Weights of a small mixture-of-experts language model, trained from scratch on English Wikipedia.
Experts: 32 SwiGLU neurons an expert, 6 picks a token, a softmax router.
Training: a variant of Muon for the experts, 248M tokens.
Below are experts of layer 5 (counted from 0) of a mixture-of-experts language model. Rows are named router (the router's row for the expert), gate (a neuron's input weights, with its number), up (a neuron's input weights, with its number), down (a neuron's output weights, with its number) and show model dimensions 0-127. Each number is 50 + 10 x the weight over its row's rms, rounded and kept within 0 to 99.
Before each expert's rows: "gets" lists some tokens that make up at least twice as much of what it gets as of all text; "comes before" lists some tokens at least twice as common just after its tokens as in all text. This comes from a sample of Wikipedia text that the model never trained on. Tokens count by the router's weight.

# expert 23
gets: "of ", "in ", "to ", "was ", "and ", "for "
comes before: "the ", "a ", "to ", "his ", "in ", "by "
router:56 64 62 38 39 39 39 54 49 55 42 41 69 34 40 55 60 48 50 53 62 61 48 48 51 58 50 44 47 47 39 51 59 55 39 58 62 42 39 69 57 38 39 54 40 55 53 37 52 28 56 49 60 50 53 53 55 59 35 51 50 43 52 46 43 53 63 55 41 53 49 63 60 63 65 75 73 58 43 54 45 59 60 52 51 44 65 48 79 63 53 46 59 44 52 40 51 53 37 27 51 46 56 65 57 57 46 34 46 63 43 43 77 54 57 51 36 57 47 58 47 45 52 57 25 47 39 42
gate0:56 35 48 61 53 38 35 43 43 45 50 61 47 45 32 51 76 56 38 52 54 60 52 60 58 48 55 40 40 47 22 37 46 58 50 44 54 35 56 50 58 50 72 53 51 60 41 50 42 42 53 50 50 41 58 43 44 43 44 22 47 53 34 60 48 74 62 44 45 37 43 73 44 50 41 45 66 65 39 55 42 51 40 38 71 42 34 37 65 45 64 40 50 56 48 51 45 62 50 55 44 56 64 50 59 53 47 40 49 55 47 54 41 64 62 57 44 57 68 42 55 49 50 50 45 39 32 57
up0:51 46 65 56 46 63 56 49 43 41 79 33 54 38 51 58 44 41 65 49 57 41 25 54 62 31 45 39 42 57 46 56 55 34 47 52 63 38 61 56 38 52 56 46 44 50 29 51 57 48 57 26 54 52 45 51 48 49 55 51 45 46 61 51 40 38 41 47 34 61 57 36 45 66 57 44 51 50 56 36 64 55 51 47 55 68 51 46 53 40 52 50 60 47 53 49 31 39 42 62 57 40 35 53 65 56 46 38 37 41 57 26 27 45 38 53 33 43 51 39 58 45 50 46 51 62 52 71
down0:50 47 41 53 48 53 54 75 36 63 47 56 52 63 52 40 44 28 60 63 43 62 46 49 59 55 49 54 52 78 43 68 55 40 50 52 46 47 42 34 64 43 33 33 42 44 60 44 52 77 71 73 55 61 49 77 53 54 49 57 58 52 55 42 58 44 54 57 45 46 53 43 38 62 47 56 52 48 62 46 42 52 43 44 42 37 42 40 45 57 60 38 48 49 50 58 70 56 54 33 71 53 48 58 42 50 37 58 40 49 45 55 59 44 61 48 44 54 47 43 60 56 39 58 46 30 56 63
gate1:56 47 39 66 54 35 51 57 65 49 42 41 62 54 39 43 53 44 46 60 55 73 58 32 47 52 35 61 69 58 50 52 50 50 52 55 51 55 53 66 56 48 41 45 56 49 52 67 34 46 72 71 47 62 43 48 65 36 58 45 48 47 41 47 46 56 37 52 59 48 53 49 66 51 38 66 55 52 45 44 65 55 42 45 48 41 37 66 53 36 56 63 51 38 53 33 69 61 31 53 41 37 53 61 43 57 45 54 51 29 58 29 39 54 68 41 42 47 29 52 48 61 34 51 43 60 47 53
up1:54 38 38 28 50 49 56 56 33 51 70 44 50 51 61 62 49 59 45 50 65 55 62 34 56 46 56 34 50 26 48 44 49 51 52 53 23 42 49 55 51 56 76 49 41 56 54 70 43 46 56 58 39 62 46 56 49 45 39 38 49 40 53 40 47 48 57 61 44 51 53 31 55 58 40 63 28 55 62 46 69 43 55 44 38 61 34 35 66 41 40 32 62 58 44 39 43 61 48 46 51 49 50 43 45 51 53 58 61 57 41 39 52 62 57 56 57 58 24 53 55 64 47 50 44 52 41 59
down1:55 53 48 56 42 56 31 34 44 29 54 64 54 42 42 50 46 37 30 46 37 48 50 53 61 51 52 57 63 57 49 41 62 50 57 45 42 59 48 38 54 59 42 43 50 37 52 63 56 55 52 62 54 45 38 64 41 37 60 57 25 45 53 42 55 48 51 46 87 62 55 60 38 46 58 45 31 40 55 49 57 58 49 43 80 34 60 50 35 38 45 49 45 43 47 50 48 57 46 36 53 49 40 58 30 53 52 49 62 50 50 57 46 63 57 39 61 48 56 61 65 67 55 53 37 64 50 64
gate2:66 42 45 53 39 56 26 39 54 55 37 46 44 45 48 50 44 43 46 44 42 41 44 50 58 45 50 46 40 56 57 54 59 46 39 44 68 51 70 47 52 51 39 38 52 56 55 53 51 31 51 50 62 51 58 35 54 53 34 43 60 45 51 40 55 58 51 60 48 37 41 49 47 43 58 46 58 35 55 64 52 71 63 46 50 28 60 61 66 60 67 49 58 48 48 48 71 61 49 49 61 31 49 74 61 46 63 52 59 34 65 50 42 55 67 29 58 37 55 63 44 45 64 63 63 49 30 63
up2:57 36 52 30 48 34 43 59 53 64 49 36 73 49 58 56 51 41 49 55 63 52 54 57 46 27 48 66 66 58 54 54 64 52 63 53 50 39 53 36 36 56 62 58 59 56 46 39 46 34 41 49 58 55 67 58 54 47 54 50 54 67 58 55 43 21 72 39 37 49 43 60 64 68 44 40 39 52 51 37 56 52 58 63 38 57 43 47 50 42 63 51 63 55 48 44 52 33 53 37 49 41 48 61 61 60 47 36 57 38 40 52 52 52 68 41 44 43 61 32 42 45 36 43 49 43 45 58
down2:53 46 54 38 68 60 49 48 67 53 29 43 51 54 51 55 56 38 52 43 38 47 60 64 47 62 39 50 49 52 63 51 54 60 48 48 54 59 45 71 66 58 55 60 48 43 56 61 57 44 58 50 51 51 63 37 58 43 47 38 54 50 41 48 44 74 38 43 63 66 47 42 32 69 39 60 69 49 49 65 58 41 43 70 65 63 53 50 54 53 37 46 63 58 57 21 53 37 51 57 44 60 63 57 52 54 48 51 53 43 56 47 44 52 60 43 35 55 30 50 56 37 47 31 72 63 61 39
gate3:80 59 55 47 60 40 46 49 48 43 31 45 64 44 48 34 54 50 52 38 66 45 50 40 66 41 53 51 64 38 41 48 38 60 42 35 53 46 36 57 63 46 59 50 40 37 36 63 43 50 42 49 54 50 41 55 41 50 51 48 52 34 49 47 31 46 54 41 31 46 40 50 41 58 44 59 48 41 39 50 51 45 46 55 41 60 44 52 50 35 47 48 50 60 61 49 20 29 58 40 30 65 68 34 57 60 46 51 45 50 46 44 33 50 68 68 45 42 58 62 43 45 31 50 57 52 58 43
up3:73 67 49 54 49 40 41 53 55 50 39 40 77 33 42 68 50 50 34 52 53 53 54 51 66 51 59 69 51 45 35 44 61 67 49 55 59 49 52 69 35 39 41 44 56 46 59 43 49 40 46 36 38 51 39 47 57 47 67 52 44 43 50 63 51 47 39 53 50 58 66 50 64 56 54 50 47 61 64 54 56 57 31 70 49 40 62 34 57 57 53 50 45 45 53 34 31 45 50 31 48 68 59 39 53 57 53 57 52 53 46 46 66 56 45 48 40 47 69 50 48 49 40 47 34 55 52 76
down3:43 50 58 49 56 54 44 40 43 42 45 56 67 37 51 35 41 61 53 44 53 55 63 65 42 41 61 64 65 64 43 43 62 39 34 53 48 66 50 42 44 56 36 48 62 54 50 43 69 49 27 47 42 63 48 46 47 34 43 22 39 59 62 39 71 47 58 33 68 38 40 59 41 51 58 52 54 54 59 57 63 60 50 39 36 46 54 53 51 51 44 46 76 56 63 50 37 47 36 54 45 53 57 53 53 60 43 41 61 42 49 55 51 49 59 40 32 47 67 54 51 50 54 49 36 40 70 41
gate4:45 49 53 32 38 41 59 56 44 53 51 52 61 54 43 70 51 49 52 44 59 56 51 54 34 45 59 62 62 62 66 55 36 65 39 60 58 66 41 48 51 51 58 50 52 59 30 48 53 42 59 45 36 51 68 54 44 53 43 60 45 37 70 45 46 66 69 41 51 31 49 38 33 49 51 63 53 50 45 41 51 52 42 46 30 31 31 51 68 41 43 72 60 45 53 46 43 46 62 49 61 55 60 44 61 54 46 60 58 45 51 57 51 44 56 71 51 55 62 49 74 27 55 65 50 49 59 53
up4:31 47 57 35 47 49 46 38 46 57 41 64 34 46 44 70 56 60 58 34 44 69 38 48 48 41 55 67 38 41 49 45 40 54 45 54 32 50 45 52 56 59 40 34 46 48 51 62 54 46 51 50 68 47 47 42 45 44 38 58 38 39 57 30 52 55 81 39 46 29 49 70 34 45 63 45 42 46 53 46 51 55 37 45 55 37 51 52 56 48 42 51 50 63 64 53 57 43 42 62 40 42 56 46 50 49 35 39 38 49 55 53 47 32 61 21 35 55 45 50 66 53 61 48 58 61 46 38
down4:54 40 49 66 69 59 60 44 60 40 58 51 35 60 59 63 66 63 70 49 34 71 50 43 56 44 48 45 55 37 52 41 64 52 44 56 42 48 64 40 40 51 51 36 54 50 66 59 63 47 38 55 39 46 37 51 63 29 49 35 74 30 48 39 69 53 51 45 60 54 31 63 40 49 56 56 48 49 42 56 52 57 60 51 57 50 63 66 51 49 58 31 42 60 57 61 68 35 50 52 55 39 52 45 39 56 61 46 41 41 55 33 52 35 56 31 56 48 38 54 58 53 52 54 51 50 52 60
gate5:50 46 66 39 44 59 58 56 43 49 39 52 63 55 46 42 60 54 55 55 52 31 42 55 62 45 49 58 35 84 66 56 51 59 32 52 41 66 32 47 50 71 54 38 45 43 48 63 48 51 52 70 49 42 45 48 36 56 55 33 52 45 59 68 46 57 41 52 49 56 47 33 43 68 49 52 59 68 45 55 54 46 54 35 54 50 40 49 50 57 44 57 61 53 76 56 51 45 75 54 42 46 49 52 43 51 39 29 54 68 48 40 50 37 46 75 42 48 45 48 50 53 47 48 42 55 60 63
up5:37 50 64 72 45 44 41 66 47 57 59 50 53 60 63 52 66 34 57 73 53 31 46 62 45 44 46 54 48 39 64 54 43 48 48 34 47 60 40 63 41 53 45 36 38 58 59 50 62 47 48 64 58 49 28 35 62 60 63 46 32 47 58 54 54 53 42 51 38 54 48 49 47 64 36 54 46 63 53 47 49 59 62 40 40 59 61 50 58 51 48 42 53 59 63 42 63 42 29 48 52 28 40 36 51 58 58 28 52 35 47 55 54 47 59 39 36 51 71 51 62 56 45 46 47 52 68 50
down5:45 80 47 58 52 42 44 40 48 49 68 52 54 50 46 39 47 31 36 53 53 33 61 62 52 53 71 57 44 49 52 57 49 33 60 47 30 61 42 17 44 45 42 58 49 60 49 50 54 61 48 51 50 42 46 42 29 50 63 44 42 35 55 55 68 61 52 47 69 42 49 52 47 33 58 47 47 56 54 43 49 59 61 48 47 44 46 38 62 49 50 42 49 48 48 68 26 36 52 51 48 38 46 59 63 41 40 50 47 49 48 75 59 41 47 51 48 45 66 37 59 36 43 65 43 54 46 49
gate6:72 55 65 48 49 31 37 47 47 56 19 59 33 56 37 49 54 30 49 51 68 61 45 48 57 41 54 48 39 37 54 58 65 48 40 40 57 50 50 42 35 42 60 50 44 60 46 59 58 51 47 51 57 59 61 44 53 46 44 62 29 46 41 48 32 37 46 47 56 42 67 67 48 48 57 45 36 61 56 48 43 56 46 49 53 42 66 32 53 62 58 43 42 69 52 44 52 61 60 38 53 52 48 50 51 55 64 47 34 44 56 41 66 68 38 52 47 43 57 24 51 61 59 43 33 49 53 45
up6:43 54 59 54 37 63 49 49 37 55 42 50 54 62 74 52 52 36 66 56 67 53 47 54 57 53 60 60 50 54 58 49 64 51 61 54 51 47 80 51 50 65 47 61 55 58 44 50 35 68 42 60 62 39 50 48 51 45 43 56 53 59 47 33 67 71 45 63 60 34 34 56 39 43 49 31 72 35 36 37 36 46 46 44 57 45 60 51 48 37 41 54 64 55 59 45 61 41 59 50 56 33 49 44 42 46 57 35 49 51 48 61 51 31 51 47 45 46 49 26 47 40 51 60 44 54 37 63
down6:40 40 48 48 50 70 55 43 37 51 39 65 43 50 31 52 44 53 54 66 32 80 49 55 65 57 46 43 41 43 53 60 52 58 32 41 43 49 66 47 41 57 63 52 44 47 44 50 51 51 52 42 47 64 48 57 47 34 58 55 61 42 54 50 39 39 57 52 54 55 63 60 53 59 61 46 64 62 44 68 47 41 47 57 46 39 56 29 57 34 62 49 35 59 61 61 40 26 52 27 37 47 47 43 60 40 39 43 64 52 57 46 62 60 30 58 73 46 45 46 50 51 58 59 53 43 60 50
gate7:43 62 62 60 71 55 44 63 65 60 43 49 59 63 58 62 52 61 55 65 31 42 66 31 37 46 43 52 68 50 24 52 44 59 51 46 50 74 41 40 67 45 54 62 35 60 48 37 57 56 45 57 63 48 41 49 47 40 44 39 50 48 45 56 45 56 51 61 53 51 47 34 55 61 44 57 45 45 59 53 46 48 60 69 40 39 61 47 40 67 44 42 40 41 50 52 66 47 51 48 59 52 58 56 43 43 32 38 62 43 29 46 52 65 29 70 52 42 52 44 50 41 54 44 54 51 63 40
up7:47 62 48 47 50 61 56 58 47 47 61 56 43 46 52 37 45 57 57 53 51 38 62 49 39 49 62 44 38 34 68 55 42 42 53 44 59 65 47 48 64 44 55 63 45 72 65 59 51 49 34 43 36 48 67 37 45 58 32 23 48 43 45 58 61 57 48 47 48 53 57 54 34 52 50 53 29 53 46 66 55 24 48 37 57 33 58 64 45 57 62 58 41 44 35 56 61 60 44 58 28 54 51 54 44 39 31 58 54 35 45 52 51 47 33 56 45 46 66 41 60 41 57 60 36 40 45 40
down7:25 51 62 50 49 37 47 54 59 52 40 73 57 61 37 56 57 47 56 49 56 35 57 50 50 42 41 54 59 54 40 56 41 54 43 35 46 67 41 60 44 51 47 44 50 57 63 38 55 60 71 61 43 41 46 42 45 41 53 28 32 44 31 43 41 53 51 41 47 50 56 32 30 46 50 47 42 49 54 27 36 68 65 46 40 44 60 49 56 43 54 37 60 59 44 59 46 42 40 65 56 60 33 52 53 63 51 38 47 38 51 47 37 56 53 43 50 35 61 51 63 52 46 72 29 49 59 38
gate8:20 51 48 71 39 56 47 62 39 55 47 47 37 47 56 52 63 53 64 48 51 40 52 42 56 63 71 51 70 48 40 35 52 62 54 63 41 55 45 49 38 41 62 65 56 48 47 69 48 45 41 47 54 47 41 52 57 74 44 41 48 31 73 35 50 46 57 53 56 47 46 42 59 73 61 48 50 43 62 54 43 56 66 46 43 44 43 57 63 50 72 49 42 51 38 34 39 40 54 47 41 48 58 66 46 41 58 31 50 53 53 43 40 45 47 57 56 40 48 43 65 54 50 57 55 36 46 70
up8:42 51 58 53 67 58 54 37 60 44 53 63 49 46 57 60 78 74 65 55 32 40 44 39 53 46 31 51 46 53 49 36 62 58 55 46 38 44 34 53 34 39 38 45 39 53 66 51 58 58 53 48 36 38 57 50 64 72 51 43 48 44 50 40 54 69 48 55 59 65 50 54 41 66 28 44 47 31 47 48 40 37 54 32 54 52 43 33 41 51 54 54 43 54 53 52 47 36 27 44 36 41 43 48 46 67 43 43 47 61 55 46 37 48 47 47 64 37 46 51 61 52 50 40 61 43 59 53
down8:43 37 72 56 59 44 58 55 37 44 49 38 56 26 76 61 34 47 54 51 41 47 44 43 52 44 64 42 33 38 51 46 26 33 41 59 57 44 54 52 49 47 53 66 58 46 57 54 58 36 37 64 42 51 43 39 34 41 34 47 51 56 56 44 54 44 52 48 36 56 32 41 38 45 39 57 50 37 51 58 59 58 74 57 45 48 50 60 59 54 56 57 59 47 66 42 47 48 61 70 45 40 32 50 39 58 53 54 50 36 62 49 52 45 40 45 42 48 49 58 75 56 40 34 47 45 41 58
gate9:51 45 47 73 45 61 54 40 59 57 67 47 57 50 34 51 61 21 54 58 40 56 45 58 37 47 49 61 47 59 58 51 60 55 41 50 51 38 46 49 32 40 66 55 30 62 33 27 52 39 40 45 59 55 42 39 55 46 30 52 63 37 49 44 61 62 49 41 43 60 41 47 48 59 45 69 56 50 35 67 49 52 49 48 50 36 50 50 62 58 62 53 29 62 37 41 47 54 56 59 48 63 65 54 59 44 49 42 52 42 27 43 49 48 57 57 60 32 60 47 42 37 46 30 50 48 55 40
up9:45 55 51 58 53 31 37 55 44 52 44 51 56 51 50 61 33 53 51 58 37 37 44 42 51 39 36 60 43 50 55 54 48 42 62 56 39 56 36 38 29 62 54 62 36 53 52 34 52 56 44 59 56 24 44 47 53 39 47 45 66 64 61 43 56 50 39 52 47 60 56 55 54 68 37 58 36 56 48 42 43 49 25 50 50 42 50 29 46 60 25 30 39 55 46 58 28 58 56 38 59 44 47 37 55 49 49 29 59 32 48 40 56 60 46 66 59 39 52 39 46 46 54 44 43 50 35 60
down9:52 63 55 57 56 53 51 41 57 37 54 22 62 61 52 46 51 36 41 42 51 50 58 51 55 55 49 67 31 54 51 46 39 53 63 45 36 38 67 49 36 58 59 51 54 62 55 40 62 28 60 57 49 52 53 33 44 54 49 49 49 55 52 46 71 48 41 46 51 60 54 54 41 48 65 50 56 56 39 60 49 57 51 64 48 50 60 70 61 47 58 61 33 60 56 58 51 66 61 55 35 60 54 66 61 45 30 55 64 49 67 40 48 73 54 62 54 56 62 65 45 62 47 36 60 69 53 40
gate10:46 65 51 53 26 42 66 53 56 57 33 34 53 17 63 56 54 50 51 56 53 43 49 68 49 57 66 61 36 54 44 50 55 47 38 48 40 48 36 50 40 48 67 66 45 55 44 58 39 65 41 33 61 57 39 50 56 39 47 37 62 43 42 58 50 31 51 45 55 63 75 48 63 54 47 48 73 45 38 43 42 57 55 65 41 62 42 48 50 55 40 47 47 32 45 49 61 47 53 53 38 48 56 48 40 41 36 46 44 40 53 46 69 33 44 53 51 49 56 33 50 41 49 54 46 35 38 49
up10:61 49 65 55 37 47 65 39 32 44 58 53 68 51 52 35 48 34 55 57 37 46 49 36 39 55 39 45 64 36 53 62 40 50 57 63 59 70 62 41 35 33 48 58 60 51 42 61 45 68 37 46 40 54 68 61 37 55 55 58 34 61 44 40 42 54 58 43 42 61 29 42 38 49 44 43 41 60 64 53 45 61 49 69 46 51 49 48 49 50 46 62 60 48 50 64 42 64 49 44 53 52 67 53 68 46 51 62 58 51 30 62 33 47 56 52 61 45 59 54 43 32 43 51 43 54 54 67
down10:45 47 54 50 44 41 29 29 44 55 57 49 41 43 40 34 39 40 44 49 54 42 58 67 57 72 60 62 61 60 39 52 37 58 57 44 66 55 55 43 40 49 34 47 52 59 49 44 30 71 42 60 41 50 59 39 36 58 66 39 60 55 56 54 50 46 64 61 43 48 58 57 47 34 50 36 57 48 56 49 58 64 53 47 47 59 70 66 54 51 57 76 46 54 49 48 44 52 45 50 61 69 50 53 53 37 55 54 31 32 66 76 55 63 60 42 58 53 48 50 41 39 50 62 43 49 55 51
gate11:49 41 67 49 41 43 46 65 55 53 65 33 56 55 48 47 67 46 56 57 53 58 50 60 61 52 35 41 44 66 31 47 63 47 55 57 70 49 46 66 37 20 48 41 42 55 51 46 46 43 49 52 64 46 54 43 51 60 57 25 50 53 61 41 66 51 48 46 36 66 46 53 49 53 38 60 62 74 50 52 54 66 48 52 46 39 43 51 53 42 36 54 48 51 41 47 53 48 59 38 48 70 48 59 56 35 54 50 56 55 55 54 28 79 45 55 53 56 60 75 41 63 52 43 52 38 54 47
up11:50 56 67 41 53 45 65 44 36 56 50 51 29 55 40 55 53 50 53 47 51 44 47 67 59 41 59 41 47 37 56 36 64 36 79 66 65 60 48 55 72 48 43 34 39 59 42 50 50 48 44 38 37 51 46 47 54 60 42 56 59 54 54 41 51 47 48 44 45 59 40 56 76 65 38 52 75 55 40 51 61 47 54 57 45 42 34 57 38 40 45 50 55 49 38 62 61 41 52 60 41 50 49 61 33 47 64 41 46 38 46 53 53 55 46 64 75 45 63 60 34 48 44 47 40 56 31 60
down11:56 37 48 75 46 41 65 51 50 54 60 56 35 55 56 58 33 56 42 54 55 29 54 40 42 47 63 50 61 37 47 58 47 56 51 71 45 55 50 53 31 39 39 46 40 55 46 57 29 39 33 38 40 42 39 41 49 53 72 31 54 37 66 48 57 58 51 56 54 46 61 39 59 53 33 45 63 55 66 51 40 54 38 61 39 53 48 63 44 53 54 48 50 45 57 63 60 61 60 35 27 37 42 40 62 52 46 43 45 46 53 45 65 53 45 28 51 40 59 48 36 39 42 47 44 64 53 54
gate12:58 52 39 30 43 41 42 50 51 35 57 37 56 60 31 44 53 46 67 45 50 35 46 64 59 55 45 47 41 54 54 64 65 69 52 62 48 40 61 46 47 58 42 45 50 69 44 57 51 34 54 52 44 62 45 48 48 57 39 40 50 60 58 40 54 50 49 49 60 49 66 74 65 64 45 58 38 50 56 64 62 48 51 65 41 46 67 61 55 26 54 43 54 58 55 38 40 69 44 45 47 57 45 41 68 58 50 54 58 54 54 43 50 51 62 63 24 56 62 47 33 55 41 59 32 42 53 30
up12:51 53 49 64 38 46 46 49 35 53 50 45 52 52 51 53 37 56 39 47 53 57 59 33 33 50 56 58 57 44 46 49 32 44 35 53 57 68 41 62 59 41 68 39 69 46 54 68 65 48 42 51 63 37 45 39 51 45 48 54 44 57 62 50 50 55 50 52 42 50 34 39 62 41 49 38 51 51 43 36 52 35 46 57 55 52 34 41 51 63 68 45 47 37 43 40 53 35 62 73 48 58 54 41 39 58 66 54 56 61 31 64 57 52 36 34 65 44 56 53 60 45 71 65 65 56 44 70
down12:57 64 54 46 65 36 33 60 52 49 34 54 62 60 54 46 29 69 58 51 60 63 50 46 37 45 64 43 58 46 45 49 64 54 35 53 52 62 41 60 66 40 61 45 53 37 54 44 66 48 74 56 40 40 51 69 53 35 58 53 62 56 35 50 39 52 51 41 62 34 56 68 49 50 34 56 58 65 51 57 54 49 44 49 62 47 50 37 46 68 52 42 43 36 54 37 46 38 35 31 61 41 58 35 38 56 52 55 58 36 41 56 51 39 40 46 54 52 49 52 73 44 51 64 56 48 57 58
gate13:40 53 48 58 25 33 33 47 49 39 40 62 53 48 59 49 41 61 25 59 56 57 59 59 44 50 53 57 68 52 47 48 32 52 43 49 51 58 38 47 56 68 67 69 48 47 54 40 43 41 40 57 41 43 52 58 65 63 56 35 32 59 59 47 55 64 41 46 63 47 40 53 55 63 48 52 56 46 37 61 46 49 53 42 41 53 63 45 58 26 55 48 53 23 46 42 59 50 56 38 45 59 59 63 61 64 31 70 52 40 39 51 53 48 67 45 51 55 60 53 59 42 47 53 45 59 35 46
up13:54 53 46 58 56 47 53 61 66 52 58 45 46 44 27 51 47 43 55 56 51 47 57 45 50 49 63 56 44 35 42 70 49 54 60 53 63 62 70 41 49 43 57 19 64 33 50 51 51 48 53 41 30 62 51 52 28 42 40 56 48 33 55 58 52 47 43 55 53 38 45 47 36 22 56 64 47 40 55 50 46 53 29 52 47 35 60 64 57 60 48 51 40 45 51 72 53 36 53 55 62 46 59 49 41 45 38 60 58 56 47 59 40 45 32 48 40 29 37 54 40 33 60 60 49 38 41 51
down13:47 60 50 37 62 50 51 47 45 57 41 44 49 60 33 52 54 38 56 38 32 39 42 45 37 59 45 63 38 55 48 51 50 54 63 49 60 35 48 50 30 37 58 51 29 52 52 39 45 44 55 60 49 55 57 61 38 57 53 47 57 57 52 47 48 36 38 61 67 46 66 34 67 52 52 61 62 56 41 39 44 59 66 62 38 51 64 55 52 55 39 65 38 64 43 32 37 45 41 62 58 40 54 40 70 32 37 60 46 46 47 59 42 39 67 51 54 74 65 54 50 47 59 59 60 44 62 36
gate14:31 32 69 56 33 38 37 51 42 51 54 46 60 54 42 46 42 50 35 51 60 53 41 68 56 34 40 40 46 28 43 53 34 58 52 42 45 59 36 60 45 52 57 59 34 59 50 46 55 43 44 50 44 51 56 62 49 39 26 45 45 58 38 57 34 54 37 52 41 38 37 47 53 42 67 39 45 59 58 60 51 39 26 56 61 40 53 36 60 54 40 53 50 53 53 36 50 48 30 59 58 46 62 57 45 54 66 55 66 49 54 42 73 42 38 58 59 65 59 59 56 43 61 46 40 37 47 48
up14:54 59 41 66 38 69 50 61 54 73 54 34 41 42 51 58 40 48 40 59 50 58 48 49 46 36 40 54 48 34 57 68 56 57 55 43 49 52 54 63 48 41 50 39 59 63 45 52 38 66 54 56 35 59 49 54 61 63 65 67 31 51 65 68 46 59 26 47 55 60 52 50 41 40 43 37 48 56 65 51 58 40 26 59 49 44 39 48 43 29 32 62 49 40 47 40 54 46 29 52 50 57 54 57 33 47 58 63 47 40 40 42 38 44 40 44 42 45 38 63 57 51 62 48 42 47 54 52
down14:46 52 52 45 50 53 52 26 52 57 57 62 48 36 29 47 44 33 41 55 68 66 53 60 32 67 53 59 63 51 58 68 39 60 52 44 61 71 63 38 37 51 39 54 52 60 48 47 48 50 57 42 50 41 43 31 36 46 57 49 59 39 59 43 59 57 39 52 50 31 57 34 61 45 44 54 71 49 51 35 53 41 56 43 56 46 48 35 71 37 53 57 50 47 52 48 49 47 55 54 53 62 63 41 47 30 54 52 53 49 68 52 46 52 30 57 52 49 56 53 55 66 80 65 49 52 47 45
gate15:45 55 72 54 29 49 57 41 46 45 55 39 39 61 48 50 48 41 36 45 50 56 49 42 31 45 58 61 54 84 44 50 45 55 47 57 61 49 63 47 57 53 63 53 41 50 42 40 44 53 50 48 44 60 51 40 51 65 50 51 37 49 59 51 35 62 55 76 73 39 45 66 56 59 40 46 40 67 52 42 59 70 59 61 43 47 57 41 50 64 44 54 50 42 35 43 53 42 61 53 49 48 60 63 56 66 34 54 47 53 45 48 51 54 43 38 51 65 42 62 60 59 41 39 27 41 37 66
up15:71 59 53 55 50 48 49 45 34 51 49 43 62 37 51 46 55 51 34 47 53 43 55 37 60 45 37 56 38 67 37 48 49 57 60 33 58 49 59 52 48 23 68 56 48 56 43 38 39 51 57 31 41 62 44 41 52 74 43 46 26 55 40 47 26 46 48 57 60 55 38 58 40 46 71 52 41 58 41 31 42 61 53 48 43 41 50 69 52 34 30 49 48 41 29 46 41 32 50 53 37 49 49 48 56 66 58 43 44 38 40 48 50 51 49 49 59 63 61 49 50 50 49 50 56 53 57 37
down15:43 39 42 37 57 46 51 42 45 52 49 43 37 54 59 38 42 58 50 29 60 32 47 41 41 36 41 45 46 49 43 48 62 61 58 49 55 61 48 48 43 60 46 35 44 51 35 60 44 45 44 48 49 63 57 60 61 49 66 61 33 52 49 50 45 43 26 70 53 26 60 39 45 41 64 45 44 34 45 34 54 61 79 59 55 51 37 54 35 34 62 41 64 25 43 60 64 49 49 57 51 38 41 47 54 43 46 55 46 50 39 55 51 58 41 52 56 55 54 57 50 42 69 43 64 41 59 40
gate16:45 56 58 52 47 52 59 42 45 58 59 41 75 53 42 59 40 52 40 51 53 50 41 36 43 55 52 51 48 72 24 54 72 78 44 45 47 40 40 66 51 26 54 67 48 55 44 44 56 43 46 55 64 65 61 23 39 38 42 56 51 43 49 33 65 40 63 64 28 54 53 47 54 44 56 44 56 60 68 58 43 60 43 43 61 52 54 47 60 43 48 46 49 52 36 43 53 56 44 41 46 43 59 51 45 45 52 51 54 50 53 54 64 55 46 63 40 41 64 61 36 51 41 39 30 51 62 47
up16:62 57 53 32 50 52 59 61 44 61 42 59 22 63 45 53 58 42 43 26 43 58 44 42 52 50 61 32 60 54 33 57 59 67 41 51 56 56 56 65 45 53 68 61 55 53 29 41 34 52 56 35 44 45 47 54 36 45 54 66 49 50 52 50 58 44 53 58 37 59 43 42 50 47 59 18 43 44 52 66 55 37 51 52 54 55 61 54 59 48 40 50 50 59 38 47 35 48 64 36 38 51 63 46 46 38 64 52 43 75 45 59 58 59 59 40 51 47 39 54 48 46 26 41 55 44 48 49
down16:60 47 71 38 68 46 63 44 49 48 51 56 47 51 71 51 43 49 60 51 39 34 39 33 46 39 67 32 41 50 70 52 59 50 54 37 64 42 40 60 53 60 45 42 58 56 62 52 73 46 41 54 44 57 39 63 49 47 53 52 53 55 56 38 45 64 48 76 48 67 45 52 63 51 50 31 52 49 43 49 60 38 33 47 30 65 57 53 54 50 25 34 46 56 50 54 42 44 70 40 46 48 66 45 42 55 69 52 42 56 53 39 45 48 52 51 43 58 44 47 50 47 48 66 65 54 63 47
gate17:37 59 40 69 50 67 48 45 73 41 42 50 37 40 56 64 37 54 44 57 35 35 42 37 69 47 51 48 36 42 57 60 56 47 44 66 32 67 51 34 50 53 58 43 61 24 55 45 74 45 50 61 46 65 47 52 60 48 43 36 59 40 48 39 49 52 45 40 48 55 45 52 66 53 50 61 45 29 43 66 53 55 44 48 46 41 57 46 53 55 51 39 60 46 63 65 51 56 69 50 62 67 31 47 37 56 55 61 51 36 57 45 44 38 41 47 41 40 47 45 61 51 65 55 56 53 39 54
up17:48 66 54 75 42 47 57 63 47 45 49 42 64 48 56 66 53 44 64 60 55 51 38 48 50 61 57 64 55 47 55 47 42 41 62 49 54 43 43 64 35 60 65 56 67 34 55 58 52 60 46 47 50 40 51 57 59 41 50 53 42 39 42 41 47 40 51 54 51 36 37 34 44 46 48 60 45 22 62 56 60 51 51 51 59 33 55 38 56 30 38 59 63 33 45 48 37 45 39 43 60 49 54 49 60 50 55 53 51 42 44 20 48 44 51 26 31 37 47 66 58 35 49 49 60 56 64 58
down17:57 61 52 36 44 42 57 52 45 53 74 29 46 54 30 57 51 22 49 45 64 32 47 75 49 63 42 73 48 57 46 53 38 60 45 39 46 35 58 45 55 53 42 50 49 62 62 43 51 44 56 40 53 46 49 54 40 47 56 52 48 67 52 55 60 54 49 47 42 28 57 55 39 51 49 37 51 54 52 54 44 53 37 63 59 44 56 56 42 34 53 49 35 59 55 30 39 57 58 51 44 64 81 54 50 41 44 52 57 44 42 45 54 59 38 37 53 58 69 60 49 51 37 40 37 42 57 58